From a checkpoint of a small mixture-of-experts model trained on Wikipedia: 352 squared ReLU neurons an expert, 589M tokens.
Below are experts of layer 4 (counted from 0) of a mixture-of-experts language model. Rows are named router (the router's row for the expert), up (a neuron's input weights, with its number) and show model dimensions 128-191. Each number is 128 + 24 x the weight over its row's rms, rounded and kept within 0 to 255. Numbers have three digits each.
After each expert's rows: a language model's description of what the expert responds to; "mostly gets" lists some tokens that are sent to it at least half of the time. This comes from a sample of Wikipedia text that the model never trained on.

# expert 26
router:120157102132102140080139118103140136108104138108151093151128138155151102139136114080090084101120121123101136127113106136135119137137095133091118124079132105112112107157056116100086164126145148
up0:113131114097133171094139118138110167100082127159119114088099118109113098167106148141106085100131114105130107122147141118116199143159163101121131130149074148125114177116152107126173163148121110
up1:121117161123120134167099123145169158116116130141139112119143108138110124093108160150151090094159137115149131100198098148109137142156119153085087138142152161081079114159091135123118134141125149
up2:144105121124133131060129109136139114120143105145152111135171177132107140121134142138123115096141117150117143134122127117158128097118124145102102130141162128111133123131173131095093130128118080
up3:168113167129127089096113137110102135129135149107127087128080137148128143106149128150114136141134167138111172146107156173117134114135108132118150116118137125135150159137140106135133135164099130
up4:136103119102147172106123126064137133112168128138138135125111130154117130134141137117146138111177129070148138095142144117111134130093129116153158105130109130145133140135180120105095155127119129
up5:148078135126129131134117124116120101133113099092112087127193159114130128111143089130115111123131149155129127126128130148124190138160134107161161099138075143147183144096115108112124079116130108
up6:097157122078166119127138145108124098152132123117108119135133096139122083102171103111130148105162148091119123125134163149182146133174191116096107139104156180138118140103142113150147086139126122
up7:130173184125115102133152145146130172149140111127157115103118173153124144126162140179121117162107101136101163153122116132113116125110124127121119146173143186154149096123124114149106147099147149
up8:158100160106095109100147099150111149120121085077158164112142144101164150155136140142121129146148104151151103090119121133136136127124127153122154156133100164164126124082177137127059122153100126
up9:160140112126165164103102096078129164125137134125186112131161122139115124105126118116103110100132093157120118149140129155130140117127119117141161128109137125087116118142076099152149117132123120
up10:123152161111095108097081139133112167077108148143113126148121099108114089113113143106083113105133114108149105074132179131161112151089127110122147095129138153147082152131112127090114123137132114
up11:103097072113114150138139162133159156118115145116098149128095167143120120130147166151110108135123142121135128141130174126132119109131147144105115120105137126093139135139090124098126092157081114
up12:156127138148135137100156096111124146139102078123112144130144170105168106114105146114120112108118089119095112087178110126115107142105181154118108141147096115130129113155117126065123156183162118
up13:135148114134133115146127062130120150117094083153164137059161114165115114149125120104118148096114065141133101148110087102159153113074135151145119151113166138146092204134115132093115145163121118
Description: Word-internal pieces and capitals after an opening parenthesis, as in Spa-ce, Asia-P-ac-ific, (A-pril, J-us-tice, plus country names.
mostly gets: " China", " Russia", "O", " long", " O", "x"

# expert 5
router:115146131122166161105133118135111118114127142065097110133122133105122170116122144176142128096152104122134138133159155088087121140121095155126115171060126158128121138161140089121154168145104136
up0:103142131138106142111135106115125154147117097169113096134113148089109124138107157155107065119081121136159083126152169122142195130153194119094092137122134116119120176123132128103163145176128094
up1:104153159155132122144125151158183140103108122132101143140157101136090115099108141169150096142149141147104125094183129122107141150161139156122080128175162136093094128151124133125128139129124128
up2:111138124128145097081185097142127141118147084150106091158156131112120133108119144100091135098145094146100141122123102110147137118127140123118119153141120142138116117127134099126095126112108122
up3:171139165108123108097144123124098125107128122063152146153117166164154110099120142149102122144142137117125145132128152145087129083097130109133143141140112126136116132109146102133142103169167137
up4:112144127132123132128092085099142130130160182102149133112087128145084119125116128115140126146145150111117089124110142098126141123096096123150161110094122152137124162118148084111116183140119148
up5:145089161133076121129139103083119118134113107086108069139145149133100128101127123130104147117143105130096128121125159145131197132131187078118161091112072104099156165117104147116127097144163126
up6:120153124099151138137142113115163160147158098105115125137091132135112110117161134125118097103168132084119155113156129147147129126150110114112111161141131136156124108098139122196122138117122148
up7:118160177144117123137167147111139184151125119127157106105150169120127187138130108182107141178115106109082138129098136124116124106121131155131134158154122151172132120140146091159099171147118164
up8:141138159134131112107122097151119152135125103135149139162133159170154125160111114144124137115122111155127098136125114102139124139136098105123149166101144183174126165081150147102070106135080142
up9:147080142132157176109077101110128138110129119132121103122148120112112144126105124126118080086127103130102141114124144117132138154121114117119165114079151133101115132142110113144105122173075107
up10:147126139109100120122072131107142154090121122157065127168128123136114075089102140112157123107136093130160108137134131158156126153083120127124126136125154109148090140154155146098124078128069137
up11:108131072071151139156151166142164160132123121121088109138098094157086129137169160155151130139101142100144137140137154093112169125106143140104131137104139151125108154139142147109130139163149126
up12:173105136132169117120116128139140142106171114130105127109113131101174125095107134133112180107129098119098122135150148110129144118103178167154089117154125113166129091106137160073113126146165092
up13:114153134134187086150141080135136122100093086157159134081134142173121103137085138102137138145117111113156101155117094121151135118079087162149130131098117124149094139133126106123087138173149142
Description: Line breaks ending paragraphs or table rows before headings, and mid-word r-syllables such as sal-ar-ies, tro, tra, ru.
mostly gets: "\n", " very", "ru", "---|---|---|---|", "tro", "tra"

# expert 7
router:106141128142113167155150109127140148122167134132085159136129114129169100103127130093121073142144140119102123109128104110098148141178138130138190141126149154137162107159133146138072059132151073
up0:157115157118092137108096110113121144150123122141109103056117134131106111155122152121097096128101137125130095131165117167170156115158172121130087127122132103144124187121139112139120082137129087
up1:118128163148109126152104138166148134133122121172119181102131108139143124098102159151147133123128172154133151055163103107121133147159121141115108149175121146076118093146085133102129144144135153
up2:122119110090124140098125114145158130130138120136126092158152112093091117144109105184085141130106142159072152143118108118138121138103151123117104169150202134136118117138127108103116152111102096
up3:132157165128137093093160155127094123161119100096113126100073160150090128104143135160082128124147146118098156119159142176127126130107118145137095152129141124161154132123163069142162137143127143
up4:132134147136131143136095124146122098148148167130170150124099145136113148104125174123153141144164141093102101117127117139112123106128115118188167111108117120161165147121155140110122157117111138
up5:123147152176117133152154099090139130158128085096124109135155176168110138097115090142119133109155156104104117098117130165140173142183117110105159118164082156112143156107105158122133096142176147
up6:123148120095149158131138102158132118124144132121129128112146088095129095107168122142130108124183126098164116131140155116163161142122136137120096140109154173157146134114162106201137138120122113
up7:129136166137147053178135111098121164137158133117170139146139158153108162142133119182150116176141153142110182121166148133120097157137121097164134141148122167187112099103097096154094112107146180
up8:155115146161147130131150100159133137113113126128147187133120151137135123173149132137162120111135130155148098103109091174143135101121110102133113141119126139123151120112126181153087108157089143
up9:129114146101146146123119067130105147125123133128149152146207098144105131092123090150102119117130117130093113085126175117147133127128127131117130157083129154082111119117117130148102109147122149
up10:139125159100119129139102132164134155119139124144090136129112119127107123108114120085125108153126067146149094100135134123174076156087160147125134124117136125136134113147096118104087108125105118
up11:147125098099192132144151127154148122125141131123103140102129197133113116128190165125110138103099162129140140171122187130160143096112162140116135153150137139152114136146109143120143074122130132
up12:164140153140148117099158085136118117111112113117123091100121132082171127093119143110138122126093096106107133135154158134131116118128180142108090137102132149151141135118130121081119138173135087
up13:145147133102198144129127124127143123109105127120124123096187112168136135114098145110109163113124093151138114097115125096170168125076151132136099123142173146151093184152122104065132150150137137
Description: Ending pieces that finish a word, such as plural s in Railways, ers, ian, er in owner; also past-tense had, took.
mostly gets: " had", " father", " took", " take", " Born", " having"

# expert 8
router:137118135125134129169156154052127134132153143115169103112121116107114142126115136112137118109123127092120119134150095136172126107168146129144141116132140150149123071156174114131065103147156146
up0:103114139102085159114116095108134150159114144139096101104088104083133109127123150184127070079125115113117091112150122103159165138122158087109124078128113109107153171116150147096142108138098100
up1:157129142138151117138119156162138105109133143141137136110163121115132149127127128173154134124147147143109121081186087081142159118119169127122105131174121133127087096112109142121123173119104128
up2:135121165122140143112110119147131109110132149162113094106147171104125134125110113169087160090109104141099131171095084111147124128143144083102108164129153129166131142153104091153124130094095109
up3:125134147094143127110164128098119130080127103082097118141125166141113118101156126142124145110134131134155135120100126167110103117140122121118151129133117142145121159148128096119131110115147150
up4:113150142116148133126111078120123113145148103144170133103097103132132114119094134141145137116153127092130121117127147097139124124101105097159163105147114189162156139144140118125100156162102132
up5:124098148115122116119135094077110105117141117109113113128157164125098130149140129165126133124149115134133134135136127130156189181135109116138186112156090112124151135084134153144123087156157158
up6:109140045101161132126076096149147114146145096109155124111153110124126118111188091145115137110165102123104155126105158159100114154126163150083109139133158133156145119119138076158114137151119101
up7:131113166154071084129184132097117118146170102135161133115140146143154142108083150115139117152125135111082155105103114145150128116122150124155131107139154158168142074150164131155126125128142159
up8:119132130134085114109186089150123139121161104136104153135108137125150117144139121148139117075142135159158124062122102140168127105109095156141139127129157167148120151081156126110112124148126132
up9:138126112151151158115124098142119152127110156106157129180174112149129137125111126131090051133158113130105111096129125158120169148104146139127141123103167153085151111132118110167118117138085135
up10:126140132113113135131147156127127156097126109121101125166105120104108146114134146132088116130119102146179130138139163115158116157088136110107122072130157120178106121170166118111126116111127090
up11:124079073087172134162123123145143140145166147127078110124122160155123137142187145165144155125139159119130134173126142144148136103120175129144138151111099127131101133139119144153144104112113111
up12:151111141111174131135096147171145138106122142112098104117124130107159149089104174144096164134135077106087127142129143127116153135127181156146111120128149138160106146138139085062125163164118140
up13:127164117160160100147104132121136119125131127154128133114140124190125069145114146129081121094089110119141156118158138118143138146082131164110134144106150142162070158142127103115116128190126152
Description: Commas after sentence-opening words or places, opening parentheses before years or percentages such as (19, and empty table-cell pipes.
mostly gets: " (", ",", " (19", "),", " (1", " (18"

# expert 12
router:110146139103126072160143120125140139124164130168138121122138117162161129135150154147107187089117121128135100131146154098086096113112137128118102120161068127129102137136189130120167119113107138
up0:152142135112094177074135119126108155123115139147097108104124087140117111138101151126107116101120119101139120148170131139127161183115152126121103096151139093157142182115124092113144121152118071
up1:114170150141157166174117140154145131125105153126137155147139101137110133127103153148185105135167155132113137087205099136119149097154172133137099111160176141092097119125098146107126122089112159
up2:161109120103153088095186110113135112124126109155108105116155133153076119148134148124105139100088107142097134134092135103127119096090140105111097142149148174149116107122156132106093135069149075
up3:152136142120116090073158115125097105094144108070157127116113187116128114141155130144122158123161184097102152128149144130103104090093134138133111128106137155171173124155151113135150105165155149
up4:125112146088121131087104108140170138136171176132136131095065122146107125134104153131147128101173143109094148105113117139108120097116120121177142117103091103153135139124162103126098142142152184
up5:090093148139085133142152101101122146154126116102105067140139143103117122118143120160159146095148139152119109152137161135111177148148102110150153121141090125110146138110106166108105107128155119
up6:145130119112145121121155119122123134132128126137147137136141100142130113095174132156094107095183131110099154095120148144195127125122127096115102120144153160115110153089138106160129115105128124
up7:146171145168134102135142143113148133164123100112117134137179155143172147137116152155125147148125141129136142119166138151126092137131151132148139087167133194154127150133140108153108163147129157
up8:140120128114124127128166076167150146103122140093144134153124121108166136132134138126154083089158099155145120093109140119115131136134127109126123147127142163137114126075186120121057143185086153
up9:116143136109221176131108092132121130134113130133143135138170060104132139120116132141086110136145118149114093108150110136146180159096142121126142111135168138123139134123140080146131146134074139
up10:123145158130124094098122128117123137073142109131090109144110097098131124141117117135146153144137134089171136140158164130158130170073116113108120105144167155135100141117150132129129099132113131
up11:156116084068127117169132151162142168124130136146119130114110153162108139145176124151113137102153152163146126172144147183123158114131149132120139145121126163139134108133090174106169088145076147
up12:141118151135171136109131133110138158134165123129128094125136133086156104096119131110116140106092070111119120111144165114119130139137173177130118098143099154138130153117125134070132166163113112
up13:174180096104172126137107062161128123123120096148156100048157127187134095124067129103115125133099083145151084114106116115135128137085148131150129125115179089147119178149124122091156159152143142
Description: Inner letter clusters inside foreign names and words (cc, la, li, con, app, h in Zhèn), plus the slash in coordinates.
mostly gets: "cc", "app", "con", "gre", "wi", "vol"

# expert 15
router:105108097158093151126114103165097145094148124109131155090145127065138098137120131139103155129139145145086118113151103107062148122109100124122113126116101132143126175123102132122118152103130139
up0:137135128123130178114072109144104173120124107131109126122111135114143113149112156135123109123124110094160102134138099144150176157140137120051130113159100102105113126128135126115152125142124086
up1:081131133129138096149134160143151149130122104092103110127147127153106101113140146180155139100143165117132121131195134128112135126146163158131076116143116144117093115116100150134148126165148124
up2:115139116100150108117164146091107139147144089127144092154129172142101143121132159110092134044123123144124136114152122099124135142107115139104101144141134139147122157142148099113108148089122098
up3:143164156136134120083145137102147161111148115107126147133117158128115123096139149149111100116182197107123141176152127123099129095114122129102128115082126139166148108104135141161143106153123154
up4:112153148117100168122101104096119137152148147118166122116058135134122137123124139117118138137139135087095102128131138127129118153118139120121163094132135120158152140098161107102090149136135125
up5:120112144128100115122131119089139123120133103118063117156127147118100142141121147169118111103134115112092126148113161152129152114144080114174170121149084158099138107061131111142147069110125100
up6:102125117125145131128139104119132148130138129126116119160092101149156089089202120123103114110180113103116138072119149129147134118143137130115159154088119137128144152125126164157131129108133131
up7:138114156154109116136135090106172127156140126115148147113165150128119148177125134141116132186097110083107161142113129163157108131088115137113100152137131163142145120129150139130103143119093163
up8:146135160120174124113119067134091150125129086115135142152143157110154135145118144135153105118169162154126094129126098127114144110093097128171141151149150156118146126093156133161074143208076161
up9:107066127140151172166056069115121141118130096124136127130165114129127132124116106121113093121168116128108111073123144147099169115127110114106168106125141114112105096125115101129108102166080137
up10:136134133102082132141117138124169149110114139147103122145150095154110107104145112110139091164170125142143095144133146135144117139116144114131144138112141145151130152155137127087139094125124094
up11:143119088113172160152143159096169148156114089120095121084102162135115123141174171147140128173096151147128150147177147144154133116124132150138139124133128145084163118114135163085152115148099125
up12:187167114130130110125133113130142121130131119114116129133118124131181107108098141128108114114105076139140135111158131112103129156132149160122082121159098087147131114132139094077122127119121113
up13:122136140141204117129098101132126131111073140107113158126134148156118125139092095103122143116090150103131088147084122136163112138085150137077087133142156122149081200169099124095118161128145123
Description: Final s of plurals and names (features, Lassie), ing endings, and small numbers in table cells like 2, 3, 4, 29.
mostly gets: " 4", " 29", " 3", "–3", "0", "as"

# expert 2
router:161124148148119129120126134174150156143104106070123107099130128098124111095123084116137107103130137090171157127206131139142159147134106154159106139163158090117111188150088138144165120147115073
up0:109121146115136133113096129123118127103123107096091116079115127101119094131117154076133143075113121100162112125164111123136172134149197144079119118126138113161143183100142127098101135141142078
up1:115118139144139136120110121174182121123104112118105148163162101125098114120122147176134127106145181109123118047167112097144120158139104150138099140143154165092095114126102164128101106131119174
up2:158156128106139181084139090127134135136136098153105106158131147106090128118117107163137132095118126161082097134144117134125121135140145107104120160119151125112124136147141107103095155131106078
up3:161143170107108120066168154109112121102142097091134126111123173148114129111185153131111158149117136095138149140130139125091111096132132133122121136152151124131134150140169085121105141122117121
up4:148121120085091166104100122125127132135134118119099143123102121133095123137101154105141158144151167087088122154112145132102138075089088124150146115136116128149141164132156074130124154148152157
up5:097127166110132152116129095114128145167114106118105073163143141125101101100111110153144104109140098122131164177113166155123157157162154128138184137136096117115148133109126148113118088139116123
up6:102162127112168102133147099113143132133128108123122105121127113105129047097175096114180164128168086144127130125148151133179159115122105125092135137120104141129102156119110121133119111133128115
up7:127117186109129100133129126124127156133149099126158121128146158139140139147122127189182162138176128096101160109146151144173095133116150161141109134124181152140152134145160128123098159129116142
up8:128143198108141118115105087160136130126152109101137158123146139120154139115099140167103075119136126164136104111101103168137137135090115099115139153121131149137145133082126122133063096130081160
up9:123129140104198161099137108154141141124093114112125109138127092138119105131105097167095094130146083142101089095127118162111147090090121090151131131119145098115150127135106110143109122164104135
up10:149167144140104127146108138142129175080102144187094101131109128096105099119132136131134124138169070125143103098116182106140112129083166129103091090089159132133095146159112147133130131114123106
up11:134144106104151158106162128143177135100123108121089102105094150148130131130195140147138143115120135122121146142145126134173130108105165164134134127143093117118153112135136150111148108117128113
up12:135108147136160087125122123111155122107132108131099121152092115101136120153113134126122132121101056120118111104155144110149104145133165154149095156154106140117138132131124111072135190139117101
up13:151123132143183136150129117088157153113123129150114151086156173179117132116089119112124151117110111123158074140102122109164128165091115166123109083124208130149117185140115118094150130156102083
Description: Bare space tokens inside names, foreign phrases and table cells, plus mid-name pieces, such as Don-na, Anton-ov, Ibn al-.
mostly gets: " ", " 7", " 6", " have"

# expert 22
router:124138142136151115152124096108146141136131082168077132159127139112130125137158155136133089128109131121129106152111080123139097132166139124120078133115097114137136116155145111155104181154120153
up0:155112136107113184098119108121129135114119110176092138094120134122102114128109172143100077078113138115135122114169114135135141127125167141112105135122110124123165143126165121128138136172122098
up1:084142186133123111148086132149143108148103121138081178112160111116102088123099115186153119111128173152083120111171160096150149132167150203131111124138117118110111092130112130127132131109135125
up2:103139113128112131099140112151173120132157115147107078135176138131090109111131127147120174100096103156135144142139127118151114107139161136107113142139150160109129110134159123146095128110115078
up3:188150175149121085112169114111111130127108101142096135125082133150132154116153127120123114089147151099077141130131128172134151126129154108096087096137141121137137115154142103163103137150104140
up4:122127149087143108114134098139142135124166124143136119082113139128093113131129154107126111152190177105109101101119139092140155100119121129148155099099110118117140142112158075136084145140105163
up5:121130142096114118134152109086154129157126084130106124135158149121093115113109125159140132123132130165119121099118125137122195144180103113135143132155123120135134129104116114118146085136148149
up6:129139112059151135125147083139138108158139110095125129143107166129096071108179121149134143111160160113126128112116158110162144135116139125119114177083123176139118112127178118151131130158126097
up7:151134155135105089125129138112127157158115075100136142133121143106131171157085129167171122152112140147139165116114120148146116099112138118123107139158136118138176143118134113117104148141150157
up8:131102143111137118139135114166143126156105105081105122147158130099154116114131132155145128113143101146145119087103107119155135152165097129156135138100167179136120109081142095160061105126092159
up9:124119121091153136126126116112130176101138118133122121145166113111128143122166103136132111105152123111090133116129155138131128135107127112145160125075158134123130122108117098145096108156086108
up10:134141131101099127147091085116123143099135135156104096152145123138152096129126151136100127101101073164132117139145157107118096111095120114129128136125126128133102144129130134119111124143102121
up11:114136081137124136137147184146150124128142162136088182126101183132120119145167164136122147169113131134174146178106173130126177134133153157116121106120119114136129136118122162146109097111120130
up12:169123124153122093104137134153145150140112140153103141121142138114167090114110139117108123153140124127113110130178150150118104131127141118139086126146109093139141086112164145100124164151120130
up13:113162128154154118157118067125123185115121089163105116079168148172132110114124122104110143083131110145158101182118144100144140143056149135123127151126145144172081160136147117113126120125119138
Description: Digit pieces in years and codes, like 96 after 19, 2018, ZIP digits, plus opening quotation marks and table bars.
mostly gets: " \"", "50", " 2022", "60", " 2002", " 2013"

# expert 30
router:131101170178188142168176150157156132104168101125134112123175100143141151164094176141105110128111144152094106130088144151132099104115111135120133133131150117104118151151105169149136156102092149
up0:088122151132102151083123128113107137122108133133080146107115118138092127182111112109112096125124119165172074147170129123125166178116167128121110105115105131128139148111167134143126088160143091
up1:119148162130115101148081130158141152128136112139126161105137108136108132121104149140162105086169175129071131110177096125096116172162134159142099110133161114104110090119078136125123168119135119
up2:144135125155133123102162111139167172134134076143070111147174174148071115104120134122133137076143093190113141140112085100135132094117144114141132128157157132107125135151160125122130100114085071
up3:147185145137122114114148133123098115127136106089120123151121171156111143101153166148135127115128156101148149154124118158098119070110134139129108165137130123163118132126151116130130093158112128
up4:121111182128110112122078100107133144147159142158126137116115145107062141142113167139160134098140164105123138103147114135131107109109149116158141095100129144145134164139151096123122145139141156
up5:120133140125125154118143106121163148162126094128107065126130124121107113113161112130111161095153097149090099105142117143122166190158124127115166129143129153145151123096137126140092121125127136
up6:144134134092187144113111117162128124146161106111140115127165071101126121078181131134142117115163129105115133121134144134163143099125166133111107155119131163114107148114123154134097130145131142
up7:142150158162111159151141125125131155161148107142158109139129138159157169147112134173107090187092132101134158135119131170118105140115126177156117124127122157171128089130155105144089160128141163
up8:136119150108130123101127111142122107131151134109146187139121158119148129143133192135139081110150111119151113134088130158143109098101113123123113136154144139143119120086172129143067122175084174
up9:105128130136152172120113069125122140152131120137098124137201120117123105109138119151082060101170097158098119123136140114155131146102125105162142131115135144092144130119105100137146103123115142
up10:146130144148112116131104114154120171118118108149082130144133112119116113131097135126120122122144120123134121142138132104149098157090115103111157122134182143102124138132130097153129087120138084
up11:116106109114148165149158122131152151117182107141114159129115135134114144134180168147154158140101116148140133150112178139131112089118138131098151099121155122130118115091125168140113118123142124
up12:155149154130144090116112129143150143133107098137104141112123117113157090136106146094120130110113083147093095087113137142135155106152172187115118137154092127161148114127136099075128168123114065
up13:109124124142176116155128072130173138120086094121147147101148124151133092121105108134093158088134110130122070101116117115167114158127156132139132122106171140141098148158122121113120096162145108
Description: Word-final suffixes such as ent, ice, ist, ible, ville, and nouns like century, area, site, artist.
mostly gets: " area", " century", "ent", "ice", " site", "JPL"

# expert 25
router:111134124116141108145115155159137130149124158073109087129087150111145132153090129058150101146117122112072176115123096105140148136145089128140083153123138127118102120149146119118098086108115151
up0:130130169119115147098113113112110132137085084105105111114117115093117118153137165153112096079125159128137095125168129169124197129133170130134117102126132109137133171098142114107114108167148085
up1:129143117124167132181130143174156117137113097158110141120161086130139111141121139143138086148144159159147099098169104122127164161130130152070100117154127150110121134128139147141125149125105179
up2:113127096124138120135167119122135116132132067173120127151166170106120132084145158156115117066113131141096126110088119115156097086135156116108132160120150108124123107129149091125111109086120060
up3:154112128139132095086125139135111140153140097114134130148125196092164136091198148151104140107121153137150127133140128147116097124147128105095113137101134117144144136128148111119155143177121096
up4:112114197123126118134101102094129106119136155110153119108065138113101136163121141127106134131156136073125162138149134100115124114122094110166147113144134119157095134114154071138101158144135149
up5:114108177135124150130150106094121112153102127129124108123146148130095123117132105136113165098141152180081139131095151144134180119191104113144181114134101142133121116073126143150122100106141154
up6:132133114077180142116114085150115130141157083169154120098148136130127096109144108135097144123181095080100143112112152118118103166153171131116139166105148126145138161113093119157129143171100140
up7:137136145181080107110146117089125102156132098139109156144151124123131162145098137170132114155133141135083159074118120126133116121134134126132155109173107135169136065125118139162076117125166160
up8:121159151111150082096148095129123156102095080121134163148093125138154113141086133117098095103149133133133116100109087159143142135099113153149155171139165187144167138066150160135099116142088131
up9:128122124115188138100137110150133150090118117118164149124182108140111128144157135136096087065138115137085126091157127134123100125125144131125137106084138174105123150167130124133138131141078146
up10:108133150141102129131100121114140171085099095140100138158135127130113143112124120130092100114153128157131132132161130111142126139056147128136144158113107151122105143139139129095144111126107136
up11:134086083084158140167132139156149123140134142094124113142122122153136122136184168114136102158102145104156151135125160089148143098134184139143107107155122126129149144129139187115157136140165136
up12:210116146182162130116145149130138162124125110107114120120142145137111136123123152150145140105089102131114136121138127106122149139097167169112077126153100100132134064128120108076104133124127160
up13:146138130131147142164126103122142135101070107121117161105139131176175141128126151138079151113063110109135087151128132097151118146087120154161132122118141154155101182129111136078142150149125125
Description: Sentence and clause ends (periods, commas, semicolons, colons, table bars) and the verbs was, were, been, became after the subject.
mostly gets: " was", " been", ");", " were", " became", " began"

# expert 21
router:115157109125097161113127163108157147132165125097114120189087113153161101136092109146158117159149127154146096144117118123096103111147113138122171146155165147136125147124140123132093151133141114
up0:116128149102089151103124118085131123125146080139092131100142140061131112109144136111111081075121134117152127156160136119147157150150174122104114112130131157135171170123119127157112127126131126
up1:109144152119120122144127114161183157143144120111102114105135103142097113109113148160135085094158160139120122085169111110107154163168127161128078148121148135103104124144105166126119132131125142
up2:078088108118107149120160127121131140115142078165120146148130137093121119151126124124140156094105135137091159112150116131106102111094174140148090129104111151165145148124129083150140142100095071
up3:127149152134118088106157126109104123115147086092141117095101163130121119133148174164148141119129151097102147150139126155130104080121112138127104131170123115157115135133141080122091115138160142
up4:098092130104135139109121071116150111152133130103136104106069109158134133155092127117162116123141171103134134107151102094122114114151111138155183090131122177185139107109141106112110165123174149
up5:093122124092099150102163122116122147145128075150105091140163165099075108095149109150128125175170097141097104154139153106102171132146134103145166123110119094101110097106126145117112137115124156
up6:137119139131156116146124099114154163129147149078134100079139086157167123080128136125132151139181080127107172141131137134136125064134151115113114171137101151152128155111135158157111131144108135
up7:113145143133120111139148144111138156107129101086124144151129148127134163140148103149150134139117123126107154110122167098135085118114113127143080140152133165157158114120129114153102148108109156
up8:144124138114138091106080091149097156109119096145134139163152124123149125141164104108147132132131120160147099072122106123142111097066094127132125128116157183153174137055133133138062119180081131
up9:102097129146141178125105073138097165099139094146166135150176098123126105110147116155128125160147096119105099123120162156127161115117143135128145148121164158085113116134121129147111113165104104
up10:171150151082086120154100143180169160108123104123111133142096133114128100127133132123089115112156100124137092135154180110127122138098109108118121129135131107118133097162138099095096115158074105
up11:101092077101120164184114170129180152145147150120156133130135138174128125170166157135128124137122148104160132143113168115144131129119133136097120112106146115112112128096136167118158102147142117
up12:154112134176149131121113105134128166127140084110093137123156104117144128095099156105133116119114101119108130155151127109113103128135170179131113132152096136129121085132071091104115149155138162
up13:121167165129178133170095121101108129119114085151094152064145126175130111157098125098101178132136144171141079138140094107133140148053162144161132123125139127179116170158111165077154126139126113
Description: Line breaks, teen numbers 10–18 in tables, and last pieces of words and names (Qaisumah, knife, Portuguese).
mostly gets: " 12", " 11", " 13", " 16", " more", " 14"

# expert 29
router:151150132148141151128152184177143122147136156104126169101119153124114087138090096120105148138116151115115163133137136123092158164130109140162176134135082166105131126113061152121123083140137142
up0:113115116139092144089097103107114167123103097126126098119148090118116148164109136125100081116095101101146122126162128120119155127135175106085124121131123090102125151081131122152092098160131113
up1:072126126143143089164158161185113146140131124121149126128125067149132111130110135144162137075152151123139115099142115114130128162175153116125078107115161136114094107148144152153141151155139162
up2:164084112093120123090165126159160189165139094149139103171128173135079143099150127133113156112140125199116153114126110125150142123119146140123097150114157111127130152155168111114128119092101112
up3:189145188147100123085123140100130151110159099082120165120090185110137103151147145098114143129165123127116153154124144130135117101096120097137110136126148122124162135126154120127135145146115120
up4:151114168120150147085117121117128124121131135122151131121102127137125171123139129148174139152155154091115129107144111125098110131120096138131146128124118130120109107114147077113084126124107142
up5:144133132150114139118120133121160112142133079124123092114147145121078115114126099158121136109136121139116106133119123153144181142160118110133147132175090164093104111125082130111105082147145115
up6:102139127123203128104133137126170157148155132116137147107123099144110117090156110136124127066154144093118126151140121130162146115143126128126116131122144173112137106118172143114138151184117115
up7:105136205178102160129152133114130186163145106110161167134110116163143174139110118142109147159117106074112167093128157140120110146062124153149169145138107147159161114102111105143090168116146171
up8:105130128094119122110125101138122152137143108120129157161114167154156093139111153119077132146119106124120117108099107103138130147089096140113111159124142162169126142075138123128056126174074140
up9:104126138112175140098134066132121152141123116102151131161191130124109131139092113142101077119118100109068112136165150131137152130126140072127169137091145141112166115160101121140105105130127152
up10:103147134118128144156116122137106184094133134152114124164138111142125117122101133144134104121142088138158120133151116134131066160105157142112121120121134154127103150134159135086141103108098114
up11:118094081098130157168153108124124109107146127153084151125076143129143141128198125145122134134079119167158167137137170118158121120110127129152103096165109134099133093115116140118137112107118136
up12:189110129140166136113146167142114148149108133120094145098136140089145105126119173123181152122102105116107118146158163112143143139131141195132106124141101166134136102134115111073146125111170150
up13:134155130107195114133141101109128120108100101159129151075147133170079143116093149085135150114087092124126122133100089097134150116079117165097124132123159100171095192154133146096179134123145079
Description: Past-tense and inflectional endings -s, -ed, -ing completing verbs like star-red, follow-ed, plus verbs like played, served, received.
mostly gets: " held", " played", " including", " located", " served", " received"